Experts of a small language model.
Size: 16 layers, width 256, vocabulary 32000, 86.2M parameters.
Experts: 96 experts in each of 16 layers, 64 GeGLU neurons an expert, 8 picks a token.
Below are experts of layer 7 (counted from 0) of a mixture-of-experts language model. Rows are named down (a neuron's output weights, with its number) and show model dimensions 0-255. Each number is 128 + 32 x the weight over its row's rms, rounded and kept within 0 to 255.
Before each expert's rows: a language model's description of what the expert responds to. This comes from a sample of Wikipedia text that the model never trained on.

# expert 12
What it handles: Geographic prepositions and places. Prepositions and geographic words in location or shipwreck phrases, as in shore of, ran aground on, wrecked at, River, Sea.
down0 [152 152  91 147 140 185 126 148 115 150 119 134 141  87 163  65  86 143  79 140 110 163 157 134  90 158 131 150 199 186 113 119 170  85  74 129 102 104 122 175 162 124 163 113 190 151 130  47  79 104 106 109 188 118  95 115 150  73  99 145 132  96 172 133 152  98 117  87 130 103 115 100 146 145 191 122 130 116 164 158 135 114 156 158 101  80 122 138 136 136 100 130 135 136 104 180 183 219 133 145 125 110  83 102 116 209 117 133 112 150  92 153 125 138 113  78  94 125 112 147  81 144  81 163 154 118  87 132 122 107 108 133 168 159 109 137 153  63  98 115 124 105 150 185 107 121 132 104 176  54 167 141 137 130 137 170 152  98 155 116 106  94 136 143 155 151 138  87 119 127 137  79 120  77 154 124 140 188 145 120 139 139 149 123 151 141 144  89 122  94 140 153 101 128 157 115 120 174  67 137 182 119 117  91 121 152 105 247  96 123  99 102 132 151 153 130 155 128  69 139 135 108 125 102 106 182 123  90 138 125 109 126 145  69 148  24 153 218 144  98 168 141  95  97 148 165 114  94 164 118 116 197 117 107 119 102]

# expert 2
What it handles: Name-initial capitalized pieces. First pieces of capitalized surnames and place names after a given name, like East(man), Win(slet), West(erhout), South, North.
down0 [174 128 103 123  99 129 170 105 188 122 137 159  44 134 185 149 156 131 152 168  70  95 166  98  96 123 110 130 209 141 110 136  83 100  80 145 167 146 117 121 160 137 161  88 121  94 126 137 125 147 127  83 102  72  93  95 126 130 178 113 177 163 105 169 119 169 135 126 118  88 153 144 164 163 150  87 174 147 156 146  36 111 113 122 134 147 172  96  65 113 140 110 160 125 153  97 125 101 152 161 143 122 102 149  28 127 125 109 111 135 161 112 166 107 150 142 169 101  96 126 122 110  93 107 145 140 196 158  75 152 147 133 100 109 105 178 204  88 146 133 149 101 117 174 195 130 153 111 174 112  91 131 123 133 177  98 154 153 135 144 210 124 106 135 130 160 109 127 104 108 106 161 172 175  69 163 128 121  83 120 126 112 166 164 104 133  55 150 156 137 137 126  89 178 168  83 116 133 118 119 112  96  69 122 139 127 103 203 119 121 114 132 166 110  92 122 173 105 102 146 140 188 139 156 155  89  79  99  78 103  94 200 105 110 147 123  91  92 116 113 135 123  84 150 123 105  70 119 132 139 145  93 124  73 124  65]

# expert 46
What it handles: Article lead openings. First words after an article's title line, such as is, was, born, present, election, location, and recent years like 2024.
down0 [160 102 102 107 186 127 104 133 173 120 141  93 120 129 151 133 103 119 145 105  88 112  98 161 142 147 134 210 148 107 130 140  91 111 153 188 152  98 119 152 166 136 137  80 117 162  75 134 123 141 144  83  85 162 105 148 118 226 110  30 209 183 166 115 193  58 115 142 113 144 194 142  83 151 162  72 138 154 188 163 143 153 150 127 127  67 141 116 155  87  74 153 109 108 186 169 104 144 175  99 119 129 120  92 112 132 113 126 134 153 151 116 107 132 140 177 101 155 126 120 103 193 110 147 117 152 126 103 128 159 139  96 107 148  93 158 125 169 154  82 157 115 146 147 114 102 163 210 117  83 186 118 110 118 112 107 114 131 132 185 160 162 116 120  64 162 165 165 152 148 128  51 117 119 153 135 129 128 159 150 130 106 134 149 129 136 141 158 105 124  88 137  66 104 109 102 159 130  96  94 105 121 109 111 108 107 118  77 204 171 113 119 116 127 173  92 118  80 153 122 176 146 167 166 107 162 179 156 157 172 134 171 116 173 131 155 157 152 186  95 128 161 166  92  74 170 152 151 189  98 134 141 106 106 134 130]

# expert 56
What it handles: List item separators. Commas, "and" and "),"-type separators between items in lists of names, titles or teams, e.g. AFCA, AP, FWAA, TSN.
down1 [120 192 161 125 154  92 156 127 151 138 110 143  75  92 137 178  45 170  55 163  76 103 123  85 137  97 183 142 139 150 148 105 125 153 120 181 122 120 134 125  78 118 121 183 147 128 116 137 119  94 135  66 157  62 156 122 152 141 111  86 117 130 122 150 112 128 127 189  93 112 135 164  98  98 154 169 149 180 131 125 144  98 129 125 129 101  98 122  90 171 110 158 116  80 136  98 176 155 131 117 136  99 101 157 162 144 168  82 143 106 109  58 121 194 104  81 172  67  86 132 153 140 100 138 149 106 106 150 101 119  94 152 153 112 109  79 103  89 147 103 204 107 128 152  96 131 151 124 135 184 125 169 114 103 134 157 127 130 167 163 186 124  62 119 152  88 116 191 135 167 143 117 131 113 144  96  96 168 138 157 122  90 104 104  34 169 166 132 114 126  37  98 102 133 190 133 146 124 133 114 139 156 151 123 158  94 122 100 160  92 105 190 142 126 123 141 128 163 162 110 135 113 136 115 126 160  84 109  92 166 137 100  63 174 196 130 121  87 195 152 161 154  87  94  95  87 144  64 154 143 168 151 163 103 114  81]

# expert 62
What it handles: Opening parentheses after names. Opening parentheses after a name or title, introducing dates, authors or disambiguation, e.g. crataegi (Linnaeus, 1758), Gutiérrez (disambiguation).
down0 [ 96 117 104 120 124  93 120 158 146 115 184 187 134 138 126 131 120 139 131 115 142 185  86 178 163 137 173 117 146 153 174 118  94 160 125 211 124 105 133  84 212 114 167  87 124 115 139  82 151 127 194 113 131  79 126 143 136  93  81 160 107 127  93 141 102 149  98  52  60  75 174 102 112 140 108 102 150  90 100 118 115 139 129 103 117 162 144  96  96 105 140 127 103 139 138 130 136  24 149 142 129 139 112 137 120  89  98 135 159 163 105 138 118 148 195 126 126 131 116 119 103  59 125 103 183 139 151 135 119  92 136 193  87  93 107 137 178 117 175 158 162 171 184 159 138 102 144 156 121 173 102 125 112  94 114  99 112  79  86 127  57  95 118 158 168 167 144  77  86 119 145 123 161 130 125 135 123 115 134 147 120  93 121 123  98 120 134 175 118 129 155  27 123  97  80  78 127 118 151 126 215 171 144 131 172  71 136 143 135 106 138 119 158 192 116 116 129 145 164 154 124 146 179 149 155 159 126 113 145 140 161  34 204 120 184 157 107 135  99 126 135 163 169 151 151 138  83 124 135 100 105 123 187  97 129 180]

# expert 36
What it handles: Line and list breaks. Newlines, list dashes, table pipes and colons that start entries in infoboxes and tables, e.g. the dash before Champions or Distance.
down1 [139 122 163 165 166 176 140 157 119  62  44 196 166 163 114 144 148 115 119 138 173 112 101  71 102 172  73 144  84 126 145 141 181 116 149  76 163  93 112 128 107 135  93 134 107 121 152 145 121 106 143 111 108 131  57 114 114 153 103 178 138 165  79 129 134 145 157 120 111 164 114 141 122 125 118 106 148 145  97 176 142  96  95 131 115 112 160 176 105 148 132 145 135  99 109 162 130  98  80  81 156 131 102 130 210 129 130  83  47 106 151 139 116 117 112 133 162  75 150  83 121  99 156 118 139 139 134 112 172 134 108 100  98 133  93 165 144 229 179 146 130 170  90 150 185 149 180 145 168 118 136  59 145 125 115 139  93 150 136 114 146 164  65  97 148  90 186 205 165 110 113 120  63 110 141  69  79 138 130 151 164 120 143 140 133 196 128 130  71 233 163 133 122 145 108 119  98 154 129  88 118  91 106  59  60 127 180 134 171 123  83 123 114 125 122 130 172 158 120 137 108 112 151 104 157 142 178 111 112 147 151 114 128 110  91 112 143 108 136 130 141  95 130 123  92 127 160  87 114 120  87  83  83 174 118  75]

# expert 24
What it handles: Foreign name pieces. Syllable pieces inside Turkish, Arabic, Spanish and Italian personal and place names, such as Öz-ç-elik, Rama-ph-osa, Ferr-ara, Al.
down0 [155 124 121 142 149 121 120 174 116 114 158  96  69 129  99 112  92  92 158 139 114  74  83 132 131 171 157 122 132 120  94 176 104 162 105 110 121 121 145 139 111 108 181 125 139 115  98  90 111 132 126 121 126  94 127 191 137 247 123  70  76 140 134  91 124 186 150  99 153 121 140 161 148 142  16 118 138 116 133 171 147 111  81 119 133  60  85 104 155  58 141 105 110 167 129 125 107 133 154 131 205 143 146  91 185  84  99 179  97 140 143 169 139 140 149 158 130 173 139  96 111 162 115 129 146 173 165  93  83 141 146  92 166 114 104 127 126 141 147 166 135 107 117  88 105 160 108  76 106 114 163 126  99 229 154  95 158 183 167 192 126  88 200 125 172  95 110  90 118 106 120 154 130  64 168 115 117 102 138 141 145 112 110  88 136 103 119 138 103  80 185  70 151 173 116 147  94 177 162 163 152  98 151 103 117 157 122 147 133 170 164 104 128 105  84 103 145 116  98 107 103 135  80 164 128  98  95 103 120 149  77 120 147  97 132  94 101  81 115 139 170 110  58  81  97 136 125 100 165  88  95 120 126 190 134 132]

# expert 63
What it handles: Comparatives and CJK bytes. Comparative and descriptive adjectives, such as different, similar, more, less, rather, plus conjunctions and/or/but, suffixes -ly, -ing, and CJK byte pieces.
down0 [107 120 106 166 109 144 154 131 123 117  95 177  58 124  97  95 174 126 163 155 119 118 208 198 161 133 129 166 112 119 204  83 173 106 111  57  87   0 116 112 148 156 117 119 145 112 139 118 138 104 162 121  68  93 143 115 140 136 111 141 117 125 125 134  91 123 148 158 115 123 126  89  79 126  99 169 210 145 157 102  91 129 158 168  93 119 151 118 122 100 113 165  90 144 161 119  88 109 150 135 109 111 134 150 117 111 115 200 142 103 145 127 138  71 191 103 156 139 132 117 130 118  94 153 168 147 115 167 133  98 141 129 177 137 162 138 142 152 143  53 136 140  91 127 127 127 121  91 147 108 106 173 169 144  88 140 111 149  98 111 173 121  81  86  85 123 142  50 129 125 114  60 121  89 111 123 149 126 159  84 147 146 120 157 159 196  55 102 133 128 129 132 169 171 132 107  86  96 146 133 178 163  92 174 137 121  79  93  75 132 146 115 114 119 109  85 167 161 160 170 207 145  82 159 168 158 161 126 119  82 168 125 149 164 143 108 173 133 110 138 155 145 135 104  91 157  57 145 162 179 114 110 131 157  83 108]

# expert 6
What it handles: Accented and foreign pieces. Word-initial or inner pieces of foreign words with accents, slashes and digits, as in G'én'ération, P'ú'kaljómur, 1,'8'39.
down0 [ 95  96 190 120 139 138  98 139 166 127  69 128 131 130 127  92 133 164 150  77 128 182 151 168 127 138 125 136 138 150 107  66 103 115 120 141  78  55 134 102 138 157 123  99 133  96  61 119 129 123  68  34  85 115  73 134  98 165 142  83 137 114 133 114 106 113 141 117 115 132 112 120 130 106 116  91 115 120 124 119 141 125 203 172 174 114 123 135 138 169 131 106  91 126 125 172 142 117 144 193 112  69 128  93  93 128  96 185 114 140 120 134 133 121 108 168 178 127 153 118 149 207 173 142 174 113 132 144 201 208 135 118 143 131 126 122  87  83  59  86 100 144 165  76 116 172 135 174 125 196  47 167 119 136  73  69 136  86 125 184 175 122 145 165  86 132 179 183 164 159 140 133  61 149 145 111 141 116 144 101  82 136 117 128 151 109 148 122  98  99 124 101 159 113 112 135 150 104 116 151 129 129 123  81 115  66 139 157  76 118  97 125 121 146 188 147 173 159  73 134 171  80 108 184 118 149 134 125  82  84 149 144 114 138 164 105 131 120 116 135  91 120  66  80  82 150 129  80 120 121 138 112 119 170  93 195]

# expert 58
What it handles: US place and college names. American place, state and university names and their suffixes in sports and geography text, such as County, York, Texas, -boro, -sville.
down0 [ 94 155 130 149  83 190 158 158 129 160 148  99 148 148 154 188 106 117 152 102  77 204 104 159 114 118 102 139 154 142  99 139 143 152  77  78 120  98  98 153 135  74 105 121 143  53 158  98 130 120 122 118 139 128 124 131 136 142 173  69 145 130 188 140 172  77  56 121  93 105 138 144 115 205 136 133 141 113 168 173 148  86 106 156  96 109  88 109 128 118 131 162 103 128 178 147 108  85 137 135 127  76 177 122 118 110 100  86 180 142 106 115  89 138 146 114  56 165 106 108 115 115  66 178 113 164 101 112 128  95 119 124 153 104 119 135 140  47 155 123 105  81 118 163 113 140 179 153 140 101 136  81 126 105 109 165  80 118 144 197  92 193 164 128  88 106 117 174 156  81 178  83 100 162 134 151 158 127 142 111 144 152  78  95 132 147 133 132 136 115 154 109 161 133 151  56 116  93 108 140 147 216  68 137  78 122 111 108 206  98 137 150 147 113 129 103 135 180 152 126 113  77  85 154 106 161 123 127 141 103  82 111 102 162 144 102 155 167 129 152 198 155 194 110 152 131 141 121 107 118 196 111  53 141 156 129]

# expert 44
What it handles: Non-Latin script pieces. Byte pieces of Cyrillic, Hebrew and Japanese text, romanized foreign names (Bre-zh-nev, Ho-kka-ido), and accented letters such as š, ž.
down0 [ 81 111 166  90 126 124  65 165 145 108  73 158 197 116 125 175 128 132 127 170 112 132 139 174 120 154  94 157 141 132 149 172  93 116 123 137 142 145 106 145  36  86 120 114  89  92  58 127 122 127 105 151 148  81  88 115  43 144 134 110 110 128  74  79 176 131 118 169 102  92  86 117 148 136  87  88 167 116 137 204  96 150 168 120 108 106 175 167 165  86 125  84 155 154 106 117 101  95 135 138 122  71 134 166 131 174  78 165 108  91  97 125  86 156 106 125 115 133 166 161 130 134 146 111 141 132 158 133  87  89 106 109 131  79 114 102 138 171 164  99 115 136  60 159 165 150 143 187 154 162 143 157 127 172  99 150 118 155 129 111 135 121 126 135 102 168 116 170 122 118 154 106 101 125 138 158 138 134 140 102  86 133 162  98 136 128 120 164 179 128 122 119 157 130  98 144 191  91 120 126 140 255  97 155 175 130 106  54 130 223 147 117 217 117 160 182 173 153 151 100 100 111 179 132 127  78  88 150 124 166 158  90 116 128 143 112 143  72  84 165 122 150  92 121 138 123 174 117 154 118 115 147 149 160 138 151]

# expert 50
What it handles: Infobox field labels. Line breaks, pipes and equals signs in infoboxes and tables, plus field labels such as Website, Spouse, Occupation, Produced, Succeeded.
down1 [102 130 199  96 141  98 139 140 105 138 145 127  82 127 121 113  52 117 133 103 128  68  85 134 118 143 136 200  87 126 133 107 163  85 110  66 196 221 113 160 115 131 140 133  67  96  96 101 113 120 113 147 138 107  90 153 112 146 121 170 160  80 102 117 158 131 148 118 110 118 142 124 126 143  85 154 103 162 116  71  69 177 118 135 141 147 138 185 237 137 162 123  89 117 122 115 185 125  69  80 133 115 144 149 135 146 159 109 164 175 158 146  91  98 155 129  92  85 128 126 137 135 177 111  75 107 118 131 174 156 147 121 232 126 138 150 131 130 115 106 101 146 116  75 191  76 157 131 104 125 147  99  91 129 135 152 171 124 152 145 150 107 133 107 153  87 140 141 132 157  80 142 154  92 193 170 116 108  68 112 116 102 123 135 113 117 166  95 191 142 160 133 145  91 134 143 146 120 161 150 101 137 116 159 140 100 140 184 149 134  75 169 125 113 164 118 130 116 170 161 118 108 105 135 144 161 193 107  86 144 126 110  85 129 188 131 173 174 104  19 124  79 143 133  90 179 157 153 138  77 173 133  91 149 150 117]

# expert 10
What it handles: Table and infobox separators. Pipes, line breaks, dashes, colons and slashes in stats tables, infobox lists and goal minutes, such as | 0 |, - Region:, 59'.
down0 [142 177 148 122 142 104  80  87  89 178 112  90 135 123  47 125 142 158 170 125 149 145 140 108 101 133 149 100 160 164 110 131  79 137 103 129 146 133  99  85 118 183 107 114 142 133 139 135 126  80 137 131 169 101 108 124  90 189 125 104 158  95 208 126 117 170 161  83 132 120  92 103 123 109 104 102 115 118 101  87 139 139 131 102 132 138 133 148 144 124 188 134 163 148  50  84 155 103 172 145  91 147 102 116 102  46 110 139  93 179 177 176 130 195 150 119 110  68 126  73  94 148  90 141 166 100 128 133 186 176 176 126 188  94 201 138  98 115 155 111 122 140 145 101  98  89 126 108 108 117 148 107 134 128 118 133 155 128  95 194 112 135 153 131 173 106 121 180 180 125 103 172 142 162 208 150 124 105  85  98 151  99 160 127  91 112 169 160 120 116 137 117 136 190 164  91 127  92 103 131 159 112 142 145 139 135  89 110  86 138 164  89 106 216 164 155  91 172  96 116 120 134 136 181 165 197  34 126  94  89 138 144 159 145 183 141 153 160 111  64 108 187 150 140 122  91 146 142 163 154 152 121  79 147 133 116]